Experts of a small language model: 8 layers.
Below are experts of layer 5 (counted from 0) of a mixture-of-experts language model. Rows are named router (the router's row for the expert), gate (a neuron's input weights, with its number), up (a neuron's input weights, with its number) and show model dimensions 224-335. Each number is 128 + 32 x the weight over its row's rms, rounded and kept within 0 to 255.
After each expert's rows: "comes after" lists some tokens at least twice as common just before its tokens as in all text; "mostly gets" lists some tokens that are sent to it at least half of the time. This comes from a sample of Wikipedia text that the model never trained on. Tokens count by the router's weight.

# expert 0
router [131 165 156 158 140 170 103  83  84 130 143  81 176 144 155 152 101 174 173 125 147 143 123 179  89 101 110 132  87  86  99 186  83 150 149 104 168 142  95 151 132 157 172 107 123 117 145 134 103  92 158 119 147 107 171  91 154 115 135 162 171 164 168  89 178 119 128  78 149 153  83 136 129 162 109 151 187 136 129  85 119  72 163  83 158  56 157 122 176 118 168 107 138 127  86 136 133 162 129 120  95 144 151 115 132 107  84 117 134  52 156  85]
gate0 [137 148 148 183 138 100 109 114  94  84 145 100 131 100 135 151  91 114 112 131 174  91 137 142  73 154 117 124 128 102  91  54  94 150  97  90  97 104 113 137 180 165 131 174 118  73 150  72 165  81  84 115 100 110 114 102 191 170  79 158 153 144 171  98 125 116 125 132 169 119 175 154 175 127  75 169 154 112 124 105  80 135 115 115  87 153 115 130 142 114 123 102 122 110 158 142  80 128  82 111 155  98 114 156  83 101 189 127 128 108 123 105]
up0 [120  73 176  97 142  80 109  98  87 124 167 121  94  97 160 141 107 123  98 125 170 153 109 187 181 161 154 113  89 125  99 135 123 122 146 127 118 107 153 180 161 166 127 151  49  98 129 169 160 230 124 130 163 151 126 167 119 104 123 145 111 147 118 152 106 136 125  99  79 105 163 170 111 147 180 124 191 113 116 159 108  97 112 142 112 107  87 136  91 173 145 165 152  98 163 163 106 108 155 125  76 112 102 129 185 143 218 124 152 147  99 138]
comes after: " in", " at", " In", " of", "In", " from"
mostly gets: " (age", " York", "west", " Californ", "orthern", "–202"

# expert 8
router [166 161  68 122 188 165  86 150 146 162 171 110 111 199 101 106  98 120  92 155 139 144  92  74 148 114 114 151 165 122 190 139 142 139 136 135 203 121 154 110 118 129 127 131 128 111 175 163  42 184 107 136 125 125  74 147 160 156  93 129 183  71  96 166 112 130 128  96 147 118 121 140 105 119 129  64 116 138 126  59 118 149 147 114 119 121 148 141 100  79  94 151 126 169 137 151 142 134 184  78 114 152 125 127 151 151 154 124 157 154 119 131]
gate0 [120 154 148 105 129 123 121  90 111 100 160  82 136 143 118 136  45 132 125 203 131 117 126 145 153 115  67 125  78  65 148 123 104 144 113 149 123 139  83  71 210 100 135 130 175 101 119 109 125  81 119 182 186 101 183 110 168 147 129 191 158 119 144 117 158 105 140  67 165 158 108 128 129 158 113 110 201 115 105  85  70 125 107 135 108 171  74 100 123  98 101 121 162 128 152 148  80  76 136 117 171  72 126 107 126 136 162 111 162 113 146 102]
up0 [131  62  98 135 141 113 116 126  83 173 139 112 106  78 201 154  72 107 135 138 162 183  95 178 152 118 143 151 100 179 134 112 132 143 122 133 162  98 193 136 132 117 171 126  85 109 132 136 151 167 142 156 160 171  68 158  73 107 137 126 123  88 127 123 151 152 114  94 141 117 177 144 106 100 100 144 142  75  74 125 137  60 151 140 161 129  91 132  96 135  93 136  86  75  91 158 144 142 137 208  77 140 154  74 159 122 208 146  91 135  92 125]
comes after: " the", " The", " and", " a", "'s", " his"
mostly gets: " new", " song", " album", " public", " father", " film"

# expert 13
router [111  63 177 112 118  56 136 189 132 157 172 110 195  97 132 131 126 124 129 148 144 163 125 170 185 131 115 114 113 157 110  78 131 160 110  97 102  89 142 162 145  77 154  43 113 147 107 140 123  96 184 147 158 162 201 125 153 154 155 153 154  94  98 125 129 112 156 105 166 142  95 113 146 151 112 119  96  91 135  96 156 128 107 174 142 110 101 150 107 122  76  84 178 148 106 136 117 118 109  82 126  74 145 190  91 173 182 184  96 178 121 136]
gate0 [ 80 126 198 119 138  98  99  92 108 120 154  83 132 150 143 162  76 100 136 150 107 137 179 119 136 154  57 130  96 109 148 114 133 156 105 114 126 117  98  83 196 144 148 126 120 156 114  96 137 157 109 158  68 157 163  94 180 148  54 157 150 175 160 115  89  90  97  63 119 129 173 124 154  84 105 140 153 163 155  88  77 186 127 141 120 186  83  99 104 105  92 103  76 158 140 156  83 130 109  92 152  88 100 105 150 142 134 139 110  78 158  89]
up0 [104  99 180  97 139 123  75 127  94 152 161  94 107  36 148 172 188 154 104 145 167 157 123 164 171 110 149 168 125 118  65 125 130 147 132 159 141 114 125 193 145 154 115 162 101 102 136 173 120 141 105 126 173 198  94 189 103 118 172  86  93 135 149 152 126 137 134  87  91  77 143 138 103 126 175 163 167  92 129  93 125 128 124 134 111 109 103 142 138 131 104 151  72 123  78 137 132 114 115 131 140 132 107 128 146 130 178 128  71 114 116 141]
comes after: " H", " E", " C", " Ch", " c", " h"
mostly gets: "inem", "unicip", "igital", "rug", "NG", "ream"

# expert 16
router [ 97 118 141 178  99 123 156  77 156  94  95  95 157 170 141 170 129 183 143 184 134 116 152 130 132 154  71 124 119 136  74 111 158 158 142 117 160 196 118  83 142 136 153  87 156 122 182 133 116 143  79 146 122 120 129 114  98  90 107 176 198 164 108 129 132 122 119 106 155 207 148 113 154 101 174 154 161 121 104 117 110 192 103 104 148  83  90 132 108 134 194 165 122  98 130 116 159 140 120  89 133 134 123  98  91 130 132 122 173 132  71 148]
gate0 [112 145 182 131  77  97 108  83 118 148 196 116 126 142 124 149 119 153 105 129 135 133 158  97 147 157 107 179  88 115 121 104 109 197  91 176 107 121  80 115 128 131 145 116 145 133 161 105 134 112 162 152  72 130  98  81 221 138 119 160 154 136 190 124  81  62 126  94 141 133 176 138 202  63 142 159 116 130 159 135 108 116 111 118  79 182 117 137 105  84  70  83 117 140 139 149 101  96 106 141 174  80 142  89 153 144 123 159 150  57 138 106]
up0 [146  70 129 147 131  85  87 165  73 150 119 138 120 113 130  95 193 126 132 117 175 171 102 132 165  80 135 103 120 110 116 145 156  94 126 167 125 112 141 145 127 154 148 141  61  80 148 144 138 124 154 159 172  98  87 146  66 115  87 110 104 117  79 216  95 128 118  85 127 127 134  89 104 107 142 145  87 114 120 111 121 142  90 121 198  83 118 106 109 133  86 121 121  65 140 144 106 179  82 161 128 138 108  95 172 132 251  82 123 126 132 132]
comes after: " the", " New", " in", " South", "|", " N"
mostly gets: " York", " Carolina", " States", "ansas", " City", " California"

# expert 20
router [132 205 107 154 166 145 144  72 152  93 121  65 100 157  94 147 170 112 109 128  96 132 164  91 137 130 111 109 190 142 170 174 180 153 139 165 162  73 159 124 145 144 144 190 135 152 141 150 145 130  63 163 116  80 107 153 178 196  92 164 153 142  89  95 135 173 135 163 126  86 121  84 133  82  99 133  93 170 124 100 125 151  97 105 138  61 123 150 119 118 145 151 142 146 156 112 153 103  78 136 105 175 151 123 167  90 117 122 148 128 159 163]
gate0 [123 106 159 155  93 150 148  91 126  37 178 119 130 149 115 129 135 141 103 129 127 117 116 108 184 114 107 161 110 118 143 103  94 158 125 159 163 119  84 100 162 179 168 132 120 132 136 104 151  43 103 141  98 121 146  47 153 153 116 193 115 175 146 118 108  66  84  48 146 151 102 134 158 101  96 147 179 120 126  86 119 110 126 161  85 140  76 185 105 118  72 148 141 108 182 162 114 115  84 167 169 122 151  82 147 171 159 113 120 112 101 156]
up0 [118  62 182 128 105 110 118 146  71 127 129  93 138 100 172 153 108 148 153 160 159 204 120 173 115  87 166 118 103 148 113 160 125 124 152 134 203  86 179 121 162  83 121 115 118  98 137 141  83 150 120 139 149 181 152 154  38 126 120 170 132 143  95 107 124 182 101  94 124 105 168 115  53 133 160 144 142  90 124 103 121  92 128 108 102  90 126  96 129 176 143 195  94 117 102 153  96 119  86 122 112 155 130 124 131 134 202 142 120 108 145 156]
comes after: " of", " for", " to", " in", " on", "ing"
mostly gets: " the", " The", " \"The", " You", " \"B", "!"

# expert 19
router [147 165 139  95 122 147 127 142 160 114  72 160 156 110 157 126 182 115  90  66 176 117 123 133 164 125 190  53 161 100 108 178 140 146 186 156 154 109  71 112  98 200 190 204 108 113  74 155 130  89  97  55 148 127 109 103 122 147 160 134  88 116 110 176 107 119 117 161  92 127 144 149 102  98 121 145 112 141 121 128 137 116 181 143  70 158 153 182 123 135 188 128 155 127 160 110 124 115 159 144 160 122 127 109 104 155 119  98 182 147 145 155]
gate0 [150 132 134 170  88 108  67  75 109 147 108 111 117 134  92 161 142  90 103  75 144 101 143 123 100 122 143 173 147 104 133 121 100 117  72 153  71 166  95 129 162 172 122 134 193 159 102  90 160  91 101 160 151 159 145 100 167 117 101 154 112 152 123 130 115 106  73  61 104  88 135 142 119  97  80 116 156 131 106 116  53 147 101 129 134 154 158 163 146 128 105  92  80 125 165 148 120  86 133 105 177 102 123  81 120 148 110 120 142 112 125 115]
up0 [116  76 108 108 114 145 150 132 129 117 167 113  77 115 170 134 124 145 141  93 146 127  89 180 139  95 129 149 133 181 107 118 121 149 130 147 176 120 120 134 128 185 166 158  96 113 154 137  93 128 107 168 161 183 111 197 113 142 134 147  87  95 115 184 159 124 143 105 117  81 169 134  67 117 207 171 134  78  86 150 113 118 127  89 122 102 105 145 158  99  84 121 102 128  85 119 182 137 128 150 114 136 155 129 142 129 229 124 124 126 113 144]
comes after: ".", "\n", ",", "s.", " (", " \""
mostly gets: " several", " many", " However,", " This", " There", " a"

# expert 28
router [119 150 134 124 127 163 170 187 104 115 220 138 136 116 155 164  88  94 121 148 140  92 146 161  58 141 171 144 106 136 126 127  97 152 145  90 192  83 149  60 136 156 112  66 124 144 114 131 134 140 141 117 109 130 140 170 164 161 109 183 193 168  24  99 170 100 140 147 168 144 139 161 134 111 128 104 175 159 177  87 137 143 156  30 168  59 101 130 157 118 185 187  92 106 118 188 114  93 113 124 138 126 145 149 126  63 116 128 142 202 126 136]
gate0 [109 161 235 152 103 136  90  74 126  88 167 109 127 153 158 125 157  93 124  88 125 111 145 142 112 136  85 178 126 129 155 104 122 137 113  81  94 142  99  98 184 139 116 108 173 142 123  59 125  72 104 210 119 159 153  71 144 119  96 185 120 157  89 107 150 108 131  88 107 138  99 148 150 130  87 164 154 122  46 134  64 127  87 110  64 147  84 165 125 101 149 119  95 118 142 143 102 131  92 136 172  78  82 120 175 219 179 107 128 105 136 135]
up0 [133  86 160 118 134 137 112 121  85 149 115 120  98  85 161 162 157  97 104 146 107 160 140 209 175  83 131 127 144 105 161 151 117 130 137 168 105  61 138 168 173  99 166 148  82 121 146 119 142 178 100 132 108 170  72 235  86 125  96 118 125 153  96 157 121 160 109 101 139  87 192 103 144 168 108 126 165  70 123 133 153  77  96 136  96  67 149  69 133 148 115  90 145  81  99 103 147 162 120 144  94 129  82 150 166 181 177 154 143 127 155 152]
comes after: " the", " of", " in", "y", ",", " and"
mostly gets: " States", " British", " England", " German", "–18", " Spanish"

# expert 26
router [136  88 133 144 140  60  81 143  78 132 127 118 170 102 120  96  96 152 117 165 148 146 137 107 122 130 152  80 101 124 136  94 149 131 149  97 124 117 118 168  92 159 180  68 122  92 127 169 184 143 187 126 152 122 128  92 116 130 131  87 127 163 114 138 110 181 114  17 192 150 107  98 100 142 128 104  68  42 155 138 126 126 116  92 119 134 127 154 105 161 104 132 182 119  63 139 122 101 116  67 116 132 115 157 159 180 108 148 112 139 149 136]
gate0 [149 120 153 128  38  89 112  91 121 121 129 135 114 117 149 148 136  97 141 132 197 105 111 130 146 186  62 151  79 106 130 122  72 116  83 140 156 104  91 108 148 155 174 140 159 122 107 110 139  99  93 144 125 112 136  63 126 131  87 159 142 164 143  92  98 121 138  55 106 104 150 100 118 149  84 166 174 112  88 181  55 168  87 105 106 163  87 159  89 107  85  88  92 120 158 181  67 154 153 104 175 133 125  88 154 188 200  89 171  71  63 122]
up0 [118  97 140 139 127  82 107 111  59 154 151 106 149 115 177 126  85 159 150 115 191 184  90 157  99 145 136 116  67 141  99 175 111 120 145 153 169  93  87 154 148 148 118 179 135  81 136  96 125 151  89 148 189 199  93 155 128 148 129  96 114 118  88 173 128 162 104  83 151  95 146 136  67 102 159 153 146 111 100 137 137 157 122 122 103 127 125 144 116 120 112 136  90  57 145 150  90 139 132 180 109 143 118  99 146 141 213 139 140 138 124 190]
comes after: " K", " B", " R", " O", " S", " A"
mostly gets: "oub", "thlet", "urd", "ept", "usp", " Rele"

# expert 22
router [120  90  98 122 121  52 126 140  43  98 130 124 102 116 109 100 145  64 114 105 161 149 154  68 133 147  92 186 150 138 136 129 152  80 151 129  95 119 121 109 122 103 162  94 124 156 160 140 132 127 125 137 174  91 154 117 111 115  83 153 121 127 136 165 134 193  81 102 117  87 159 147 145 118 182 113  95 126 161 104 134 163 110 124 112  84  70 140 121 154  95  91 147  98 116 168 125  97 106 137 113 148 181 137 155 144 155 194 101 140 134  81]
gate0 [162 114 150 137  32  88 128  86 132  98 136 166 168 129 101 144 152 125  95 113 154 115 167 103 145 160 124 209 143 156 122 117  93  70  65 110 143 129 144 162 178  92 139 119 112 110 102 139 140  98 161 174 122  98 137  99 179 109  90 132 173  77 150 138 139 128 119  70 145 120 130 125 176  82  86 151 180 138 118  67 105 130  97 136  92 184  89 152  94 105  66 106 102 125 152 172  89 118  95 132 164 123 147 135 140 165 148 160 155 112 124  90]
up0 [148  87 130  88 131 130  57 113 110 118 204 146 135  97 190 159 159 176 104 120 161 186 100 182 151  72 126 149  98 116 118 176 136 111 128 172 148 141 144 106 136 151 167 148  67 107 157  84 191 156 132 200 179 187 114 146 101  75 108 131  87 127 116 145 123 124  71  68 157 115 103  93  74 137 163 129 133 181 125  90  91  86 152 144 137 109  92 122 147 128 106 175  70 107 144 154  86 132 101 137 153 114 168 133 152 137 192 132  81 130 111 167]
comes after: " G", " B", " P", " K", " W", " F"
mostly gets: " New", " Wil", ".", " Gra", " Peter", " William"